Experts of a small language model: width 160, 96 SwiGLU neurons an expert.
Below are experts of layer 9 (counted from 0) of a mixture-of-experts language model. Rows are named router (the router's row for the expert) and show model dimensions 0-159. Each number is 500 + 25 x the weight over its row's rms, rounded and kept within 0 to 999. Numbers have three digits each.
After each expert's rows: a language model's description of what the expert responds to. This comes from a sample of Wikipedia text that the model never trained on.

# expert 24
router:460470507493525521516473502478530501473468489517488504495493516536486511488485486514577485532499464503451536496496513536488496499536478555458508525506520497483501508514472521487513512504523536523451522486518497478507497492516513475485476519504520527537529453481524529483517501500528481508472490549509508510521531453499468481468498545439479505486471458538504510511493515452514477532456485532481471522503487489465523473470485486570527480516495506481463538514539505473515472519474497
Description: Word-internal pieces with m or prefix stems in Latinate words, such as om in diplomatic, Comm, rem, att, resp, inflammation.

# expert 29
router:522531502507519472508519520477534501480494498523513497507480559543469538478481512493506499465509524503446463479505470529482524532574478512499484475517537504449458543514483469502506558527490491526521480509509467493501519508489539468482506540523533515539501468523483487470505483525488460477484460512535515525489488454522500488496517504478481509452453493517519527518493475470470468490516479484518529535483493481522506543501491509510507516530473449502509519511536553513492514509537513
Description: Middle syllables such as al, as, ict, ut in words like northeastern, parallel, Victorians, signal, plus numbers in dates and compass adjectives.

# expert 25
router:464565522492473481526481491458552526509486482532512503515506516474493502507489524519521545479539504484495503467516517528505479504525511501520467488485532523485483531501491485472525554503498540531515521506513490506501560528460535481470527457479497524509530452477486512468534526485501490483501491523511483527476527482469526463515516507475490486518493462514437488514491510480481477473479479523493450523491489444552502526442504511512502474509537443494505531524515503485508503530460492
Description: Opening pieces of common words like th, se, cl, pre, re, W, often th(ough) or there after a comma.

# expert 10
router:488497495506512552519482539463490495523474514505541473495480488491519498442472511512514495442499483488484497529524504531490538520511531529520505504505485482502548522492471482475479510492512535497538558520533476498503503500459545505477504479516517526493540462536477457445502522491490500471478496532493497502486520519498467480490512529487491506500518468540502528499437481465495485439457486504529501507502504449504544486486507519507523489473509505564478524529505534531445480484538491
Description: Word-initial pieces, mostly lowercase consonants like c, s, d, t, ex, res, rec, starting common words such as cited, cities, occurred.

# expert 9
router:493489499479507542533487495466489506492511541549520474533524490559473502465457491497520538557518502495478477504509511542501517494513505514528493493500503451461484526508439489467481519544490530513510546483514513472537540478486507490452506480517499468516507458500466540519493483504511465530494512485504499489535533468459496474463497555525478503488491499518486483543449502497510502504473476492536514493547512483528506507511475506487501468512512483488501494496552520474464567518519481
Description: Early pieces of words in names and infobox or table field labels, such as Ty in Type, Pl in Place, ro, O, Bob.

# expert 17
router:491470519500517471516509541510534487515505477500484488512492473528482467507452513507518510510540511471475516514486500496519501497535528526534528510519487486486510541484465495478487519524518507504474502537454487465502518490457543498462493533529485532516525460510526494463482497492488477505435486500572466468510558479475505509479545531511504484426532478537516495506478479478468503449506464492513515543490491500478523492467517492525526481532536480493498510483497494477502475478514568
Description: Single vowels and short endings a, i, an, ina, ai inside non-English names and words, as in Kaisha, nai, Afghanistan, Beijing.

# expert 26
router:476464492493541546507529509502523513462465527527520500515502476518524516488484505526523480527514493471465514493536479523454483520481512537504475495536547458500508537507495518477479503513497477549472549508542524465496523492491557476470501483562465508560508470536515497515549450501485496469498494498509455502494506514462492503520503529502501502508471505552500500530446513466495494479484491457533478532492488486511540535468481500497500490506511460480470528495499551505480498493516471
Description: Consonant pieces like b, j, h, ch, d following accented or foreign letters in names such as Quebec, azulejo, Ibrahim, Makhachkala.

# expert 7
router:518480493476479514481490499508510484504460522519523499486500495519472540467466526503537493439518481507461506523521535542507518514512493506528463465513519462479482513497469478485503529498502524543457525484543513461474515490505549494519510522540521503510527447515501495426522490455502472475513460527501495484523537504519468485522532502491526478458488526530486499549472493498470473505524471514524459510484514505495500471461503500557519462534541454527469503500514535518484497481507483
Description: Single capital letters starting a personal or proper name, often in tables or lists, such as S(imon), K(emppi), P(ontac).

# expert 19
router:505526490515494488525523528464530531502490543492552509513510516557478516474499505518509504484516465504450498496542527545534555515512494497465501497531525455502509518498506491485522499539505520519490522540517511488504493453456509507481479498527526552555493477501530485480515487494503495496531492495513463546478548453459474501492521538480494491502452537535451501541506513477473482485483470449507461526521487483502489477476546483502517473510528464470498495533526494521479514480489482
Description: Word pieces containing g, v, or qu, mid-word or word-initial, such as -ag- in Anchorage, Reg(ion), mov, prov.

# expert 28
router:476492548456506518525500501474488511523500520532525532496535541515518532463493559513516509437488492510484494506507512485456477494507516521502501505521495501455450526527495509517487570515489511519471486497516495461523517495501511445481457538527504521500539455489507458463536526495503472493496496517525457497499541449498484495488524513474530489490463445498509533540502544485479482464503466480492496525518525477490504482444455475497477460504496488516517495527520513514527513489485512
Description: Word-initial l, L, n, N and consonant clusters like fl, sh, bl, as in light, largest, Length, Now.

# expert 12
router:499504479477536508498503531469570511521495489546485470505490514488485492474467497543467458497504521463460525499522482482464538471517505515495509515518534459480489529531467463468491539514481531477470538555552477485484515525463526463447532512546505456524504489514490479513526480477481484485504516535527469510484525475481481453506501492498479500492472488520489484546487510455459493495456498508540491516552494511506472503490476505520518459542494497514509502508490507501515489532480472
Description: The preposition in/In, year prefixes like 199 and 202, and month names or the comma in birth dates, such as 4 May, December 14,.

# expert 0
router:475498505444488527498481486480530477518479495519510492513508490507470493515474483505536514482516492475459558491483523520500508471516469531457537477508521493519507502515452474509468525534472554512469509521545492454507503485473509499511478491509523537496499446548527519496485486505475455501518462485549479485492495456451504477541521514502505451494534509492494517515442481451459459523486495519534498542479513467557519533494484518505531493497501446531492499492499526491485507501494488
Description: Single capital letters inside abbreviations and country codes in sports tables, plus the st piece, such as BLR, GRE, st in stock and style.